Below are experts of layer 4 (counted from 0) of a mixture-of-experts language model. Rows are named router (the router's row for the expert), gate (a neuron's input weights, with its number), up (a neuron's input weights, with its number) and show model dimensions 0-191. Each number is 128 + 24 x the weight over its row's rms, rounded and kept within 0 to 255. Numbers have three digits each.
After each expert's rows: a language model's description of what the expert responds to. This comes from a sample of Wikipedia text that the model never trained on.

# expert 22
router:117137158164139127137106143136169141122103118110138083104148151127132151121164123145095146115139152143127096142131149114170103133160138150095133152122159116150144172123063148099084150182164133147130161111147121130147083112099129146138116115130147139118151131152142133143138119138120174143118194124115175120144120140155137075135123130155132090133104115138162150126165133117144087122148106118156104134130131149104143135154143119140103121106126125154179084112162103117123120125098158069126131113123065099122070163155093122110142145140111177098117157158166125150119134163158108149
gate0:088157113133150154103097138125089111136129134087151151144138155113158072157179126127132126145111121153150134155157140149120149140113111078122158147123131114130115145100178147130149114141182144155142152100091112125131127098121109155103167161141130166150153150150143185104121152154163156165144138102103114106099174170175114162189157107150095161131178133120132115143096106124126128130132093116165136120153091140166165141117144127073129080126123114143132151115136144122129151150147162105110141141129137132099112147121119168113140146153149110167135142144127143109163122127168120135
up0:123112122137133089117147163149139089141134122126112160117103131113141155131134075185110168111122091127116159160142160126096128130120124107142128152140194108109160144151133120138120180077152129113094139108153122120125122097112126103125129119031132175119159158127102142136142153142113148130113136133124093100132136131104130126139087095152153108152169119118082136133116151121146085111137113156133061118077142115151107135110119104127124147126143124118136109132081082091128142139102149177133183123117147129126121154121143128101089140142123152131113069150147101132139117134124097162
It responds to: Prepositions and conjunctions governed by a preceding verb or adjective, such as resulting in, caused by, disagreed with, despite.

# expert 56
router:101144166179132143149101136159099126108127141117139139124110188123163143093137072132099158138157136181158113127089138135105149135149137120113106165138092149172160119117162124130075129148135127155100147133131129127159110150113124160152118080150140137125155168162153089142137122088121163160173106105133137124090106143130117121162132137160174131100141139087115127151111185098146137116126135111130131146101145151096108140144128116119172191098119124119117144156119108142093142109131140113109152140121107100116099114151111114118110125127158174122103159166118167177111083136137122152
gate0:099112129142150174124121122129117096113119102079153123159180113115120126152154091126148090117111129139159157109125115128167140118129089111097151106107133124149115106131132148152147111105178124125111108119138208087135148106101128098130102169113130144119156150208108097120160160179126122119177113132067113108119169096179114137173161121107118123148092125140134125124116141124138113132154092094147166143123086130117119154137142097123110146091119140096108142118108103109155131128105135102110174109152104124131123094075123126139157147116110113129148152128114104119121135113159097144
up0:142137117143071122176117144130119107142084139118140156105118108129189122073126174157139161115102056124110151149141149167111123134132155111145092122104158148141120089094102130140153163092144118141079152135123083138113107115128129129141137098103171143139134168090124155131103125108110091144102120132141107125140109129105097127077100100141145127182169165162134136153157124144171159128122139136148108119104156097131145123159150104125120176092137099077153119124123094148110132145124115143145081089127155124131112168126102120118133104139128120104101121133114159117172138128112142144
It responds to: The prepositions in, on, at, during, mostly starting time or place phrases like in 1946, In rural areas, On, After the war in.

# expert 9
router:132141162118136134138128139104119133130137091160124152149135168175139143106184098130143154145192157102159139126108178126126116098119141155121120138135156111118094124133114108135092116145166165111134147115142131105129118140080114127107101151118140130143117132100136171156082118161140152151141129174085164136138145117125136062098100119149121121115145091128118147146101137124135104151098138150146110150128090126122133020165137109171117135144088144162161102132138129143144134157109120107138182130119133144162119152149122120134151166148144102144150169163135149150086124143129139112
gate0:147095140136096126136101122133089107163128185129149136168124121120154101098146157143153119088100151122168126158112134161149079123121109117064123114123120120108151131120147146121181128157155127166153127151135178144116153121126099110122182148127109120136136151187116186142137130152101124128160130118101125110141166151167102120157135148123121118126129133104149134119144113149122131146127076150143147125150120143112134094132127168121121146089144134154122168070137127066109109151086139099136155138125107104113131137099133098136168137120109068139137170155126091118161079143144120155
up0:113148109161105116150101112139111076142158131110118142131103048152148151114110142181106119094088104157152147150143123167127095151141141134111119141095153178148138128150083162129131168140145091147117112101118098164141119112138098164162123092083115133130118159101137140120135131105106127144097161115126120111164117160100104119153122112078153142179126114112133162175144121136149112143137105164129121145138143124125129126120128149128149143105128111139127155118107081125089107106064128127094150146142137169111156155132140103113133094147074110136105139164180111111153096111124108110
It responds to: Forms of be, have and modals after a subject or "to", as in was, has been, would never be.

# expert 57
router:173148145120140138153147103061153141135137094081175138136128087144124105151122122107101095119120115107123134130114116096119148147162085143114110105144159169091119116100116148101180104141140146107122143162168117120116126119147146147126155153164140105156125107161138143082136138106076177111117162127160129129127164168102129132132141090127106116123105176109099096120143133143101114172117161149108109135171136146167106096113133121135173175096142145171137130130122146141163111158126116135128142137147139111073146124152128140154121111166115136157104098067100152120146117116128100146
gate0:090138160122107144135122144146102083151133139117140137138182124113129128124140092090112120156109127107171127138164158122138072081140116134081155150136067110102111170141124118095147096108183106116165132128125132066090141101113130113091120092130133109115124157155096152109143129143139149090163158175100106103119137125132154178128131140111105166125150119139123126116115137107138090154150098151179134130126099163089135121140126098132108128128142117100114157122139136112136151120111142085170114132120126124126117145067137136160151134130160104150149129119171117139167173107176109142
up0:129116134126143116148089105149121136167171138135126164136119144156161127118116143147107117084097105132107152143114064144136144142156128109113143142154185126133179090109106125115149159148139126097095128122145126124156105122103106155131114137065141140136107136119133130136103131095143160143128128108126113125144173145126089098092116108159114089144124140119141127134132103153151167170119140137105108088113141099154157088104138087133112119166170148106147126143132104148133160110151107121090136075160127147106153138130137148094104071172094142092091093176088149112136090152107163136
It responds to: Words in sports statistics and award lists, such as First-team, touchdown, Player, Actress, NBA, Red Sox, home runs.

# expert 58
router:111127164095137124113149134156150129129153168149091138125119140122134078095144098162087104139090084161130088113122108123156120112102160124165110122112152159137097127147094145120110093075111156128135101071127129128140155139161148086141149119119123116108061140142118099110146134125128118114142112156105094135166161128110103156108131154135099117174132110147124106100166079189110124109153113113098111101114127161120157150106111133141176113163085097121121114100128128129118106120119113171118104105113147106119114138128140176138143125117102143092154108140162115151129131071158129166
gate0:118127147153139107156080106150100122121122125128177185163164148105145113151133136141128138167141148125155164146170131119130122157114123104133125134123108120122126117122169146119131104131135118136151087114159109121082096122143148151082106157149141099133155115175094158108113152147122173121163166130110147100115119158116100144136126118153118124126131165165120144098140110117149117165169044097121137143114122092097140151147139109093130124126128110085173110106110139123120161128127054114135077142124110105155145124124112142125127146147119120121130175135095075154098130139187098120
up0:120096105126110118156130121150134151146116090119116110116107120162126117094147128143140122119118074125103142150097134158121146109134115153124151116147160126141137096125099095125122177104150137120070151094132135122146143076126128095170147157079111121113138155089124141103140133103148129143103168168124116092076187141092104099103139121127118117151175147124079159142152122111106111117065113156155074082098103130143133110105108097107127125109150125113131153186114079122108168110122141101142150147140146140148126144131139141114122085135152089136104093155119154113135093099096123119
It responds to: Inner pieces of personal names after a capital initial, such as U-ll-ah, H-ann-ah, Z-orn, often South Asian names.

# expert 32
router:139109125075132125127116176168160118105135115106144111147145106147167121148173159155149169122121192125181100118122139141103107141150145133148135155179078118152139156122153140110156104083128128101130117109125121145118145100139104104107115100127135114145094099128155124140146116102159144124117134127136164132080137108102139140129134131176155151172092086131175117144137172134139093162127145146114090141162135158142131140106121129131107133119156134143120147146126124161135114120136149130155109089168132114165161136072168119163142161120170146139138170149163089150122189129136117150
gate0:140170137135140114116065134156087078154158135107146164120142107119121107137114157128105134123115098082188135146165113123193112142122154111105120044118096109135106113103123146128153105129134118152144168054092134114115118149096101167096133097131128137143117162165113126149149147140142127149167176115091123107127144130131091117153130155132090132158136147107160158097128111141126113108144110139148115131124099121100140101116120142146096129123102164092117088131104132098116131168159122109143109114136089095106162107113107129138115157160126082121124114144150125146160139122124152126
up0:171089129162116125155133164143138102094127148111108165132128094154131128144098112132106123135114123148128131137136096161091135174134136156098151135119186164106111125109073105129120183112165140096131137136114149137100104106167107183149178161045140118117092140092148151116119144151136147146099127118129148137170152146113085104101126079083114133146115140136069139177118130133098133138104127157135117086102170119140106151118133099106145110121156131124128135129143147123120160116110133122118113126173133181142136155147084142112124101134103138146123141139137144095102109136100114141
It responds to: Colons and semicolons separating fields in infobox lists, tables and URLs, such as Voting summary:, https:, CPI;, plus occasional equals signs.

# expert 27
router:093125129132124130118163101125148115134117156119107090096140125124155127160096122116113116115127096164039107146123146111145129107131155128125126155173109118153160122138106115107125142116113140118150101113114106123138116173131135118158142135176094128121161165132082153126128114136142118117197115135096170139158112110151136140079125118107129152130144176110119168143153104116126139147142131150116161127139121048131123117098116132119114114128081118149085068144114184086113136114139121143107117154139140110118137188135181158079157121125132096130150111087146117114143103118106098137
gate0:105144092145110134133108114128078103135140134166119143130165155162134131146145147104135113116124126132151168144148130114133087108161094127108097133131105185086114087109142102097137122108146129090146097091094161082158134150122117141139155114113123126083154155184084133125111153131121119119125153094122096127138130114137096155127109144104126169141097095106146145118095095113116094127127092157126126116126149139097141087082078094151087177119158176116155129149091104117117138125158127059150089112146100163123108102099094156141126113132105114132135130122166100139108126132134109119
up0:100099114157103125151156164182142150096104139097134130118114157134141137124117102121120173092139124137120102145130125168147126134087131140144092155120157161121130099164133140145140172136160127101133123113112074139133160126102131122147130097053164143137143133099114124124121136108112166100056122127175135096112142178082127117130133067114140096182159140113131166153142115181133114142121081139135095122119129108163109127077160149148147087103146121131150148123156101113094101138119106105098123143117159152140124123151143153122096091123122136126117121143140127131141137111109121179
It responds to: Final pieces of surnames and place names, often in tables, such as McLe-od, McG-old-rick, Gerasim-ov, -wood, -borough.

# expert 13
router:127113081109160110154081093127115114132127166075111146104158143102151191121118155111129126136120076099094105101088073091123109120130140106126130142166134159131117112186130126127141113090100112127110115167094133121148129122123091164139142122175145068118122134151130115124104133182155163119196140130070138156104127140172132157110131141118100139104110132111109118131153106154121116156083136138131137142137104141138111107088119125114098112094128132158135126140121153099129137100157152149141120109127147094129096162118152115157171137129099119123150127120074160157127139112135112132
gate0:127159126105151092149135154152078094120117137140109143139153146124102139177136143135148125083133115078167166128160100164102115127132132114077153088128076098110113137126153168151129116123145140115169112097131103135137103111121098176090150146114111114080188135158094144142137123148132132100136122092103120093110187119111116151131146133127122145136100156141124186136164112125094110106125091138150141094136104150142120160128134102137117097093141095154167160105119126126127111174120105108152098142145089095113122140105087128146165141134140102137136143149135130090127117109183125145
up0:134111128153082130169127125140140115150178108137117114140107081115145121123124167137121191128086102143084133155141114156120145117164132150105129120114155179147108104140110155137135187123169086125120136135105145140107127090154105100143137097086152140136102157087132119109139121103125136136113128137138083113150114112103128144084129123138137086167150171102081141163133123176101145139117106106115093139123115102153113086060130094127114123162134139088165129149139119148147186164114116083115124121123168119154141122147132105112095086136135136135095128117127130093155117109102106135
It responds to: Final pieces of English place and club names, such as -shire, -ford, -ley, -ton, -bury, as in Crawley Town, Leicester, Dartford.

# expert 40
router:110121132126114129146160112140146119148147176155118116144180143118156105126141131148116094133127121078143150152154075120160106131123142160116118141122127152122111095144128119157125105134145111130178106160139146128127134103116161125096144198111115121121130141155117165108152157131118141111153170122173120107141134168118112171105131145132158134129148132115087138143147087122125095117101126160143140133081179087132117097138104154136134103147108096184116111159122156135143073124144127141118123119116096106173169108127118128131144108123134143110133108178188135175106165099093167067
gate0:134099154158093178166153079124079110103130175128160160167149162160131146147164133137130110149151118145133141139161120165123107110158135085106164098151144088138109095112134133112140126139122149149129126075121139116124091092127107133077153179153140120112155148167135153099095137138146138092130130128050160118157146103106112140138113130108108113170109166130138124123152128127140107145114091109094131129117094110079143147109132124100126137100160098119146122133119149110124151142142106139122136105089143132142084108155121133131112092158124070146150170118091106133144124164110119145
up0:120113107117120104140081183138134100160093076101075128130132088132130094097134144129114110117129092175137177118108145099141158120118153132135121125112118158135118091143129136101159144107184108108138143159118097139106091082127073134178153140083144134109134134111116169108143141117095118149115188138144074108133131127112114111124121111137128131139162118092092140163146112145112073147089149125163094101136131138113127104117122083152132134156133127132115150122139125120097117149094086078123125127102130155155155174118145152150126114121127142094109109091124127132176165112110131124
It responds to: Digits in football match scores such as 2-5 and 1–0, plus auxiliary verbs after a subject: has, had, is, would.

# expert 37
router:155108131105108115168154141144143148187126120106107111078163120106151157075178121143167073161100144105120102131136170146095131114133157159162136156123132112141107151144138112145121168139112111082135118079108100120118166138133148163138123106130110095140142092098128112085157112123134130102110129111153119105134148131078106123138089137168161150151122123107142170119141084093140153132084150156079101140129145122160144123122139112089137139106123106085163162107109133125120148119119145158147126094143148105103148118147144131143087113150151118107099130116183150115114143177106130120
gate0:128102128103106133145089149135101110133115145097161160169153173150116139110168133154115168107115125113165123148143157138101108143114139118105135129129119122142070095115137161119147131132180141155141122121128137102150121111109088138153152115123172129116170125184096180149086151112138079102142173132114120069132135116135083141170139128128093110112126149154158159154117108111138138138149104114123137147096096154136176113130140104138121084108113115132162107131132140119089115168105128071107141172119148112127120134130096182107128144146129062104102146135113132169136141125157136118
up0:114095094168146098129125096165130132126150129121161104121130110109157139108093111165128117094114128147115156105097123172129106140130121097113157112126172126130137108132089108142108144090151122157140134132118161153113115104155098117126161136090133122106139150119193099142174125116108178128124144121130116119140154155060098137088137092121154123177145134092090131151142144135110105140100092145123121082126169113126071148140118126124156145115131123158108132101128087100066166150123098107126134098125060132147172131116132144091111130187146137121122100151131128114138123098103129114
It responds to: Colons after infobox labels and pipes or slashes separating fields in tables and lists, such as Wins: 9, Surface: Clay.

# expert 49
router:106131125149118156112102171116121116142176152093109150133096107096138167109143092121123132146138077132091156093106130146120129178142135113087150140135125094133113112109133088130113146133122108136126117142109111097143120140134149096168135151093139108157155167157142097139161145135151156135126099117155103090106124137158100120141137151154132124179108108100084128130174153146130090103152143118124131104060105119093138111149123120143121120111117140087156163129116097152097152113129150126095129135146091159132124113087119126133153133083142102092132169191168150069149145173124121111
gate0:147108151171103123135136205127123115129154134101134137185132190127130084134145131112166161184139136096116187144184115151132113131123110097093141141127182084097093137131139128097144126161171148091160126118112145122140095123146102138129165132144091125131191132139126119116114149131152152123148160098095117137131152144150126129127146130126095172133104141106109156133106154116139129136090121112136141128121093143119149155141097116168151124120129147151118134157101101151159153129078111083145116150133113160132121143130136156115162093119094110143106122136156149154159100093157103123
up0:124154110109115142116104112138173139115135126098145161156166105106124165139136116136106136105133099138121135143120143175113141092147101165143165118128163167151113097130173116185112183092112121125092162113132127146126131106112100111108133110081174151135114125090120099127131099126122108083116157152140121131122150148071133146134122132112145095140131138137111138162159110133090165126089145141108156138088136064124116129082123098120126173118178114069122148118121147129112111158149080126121160092162115157129102169147148148119103080111124092136110124086115142123147141125106119151
It responds to: Prepositions of, in, for joining names and phrases, as in Prince of Wales, province of Hainaut, codes for, plus list dashes.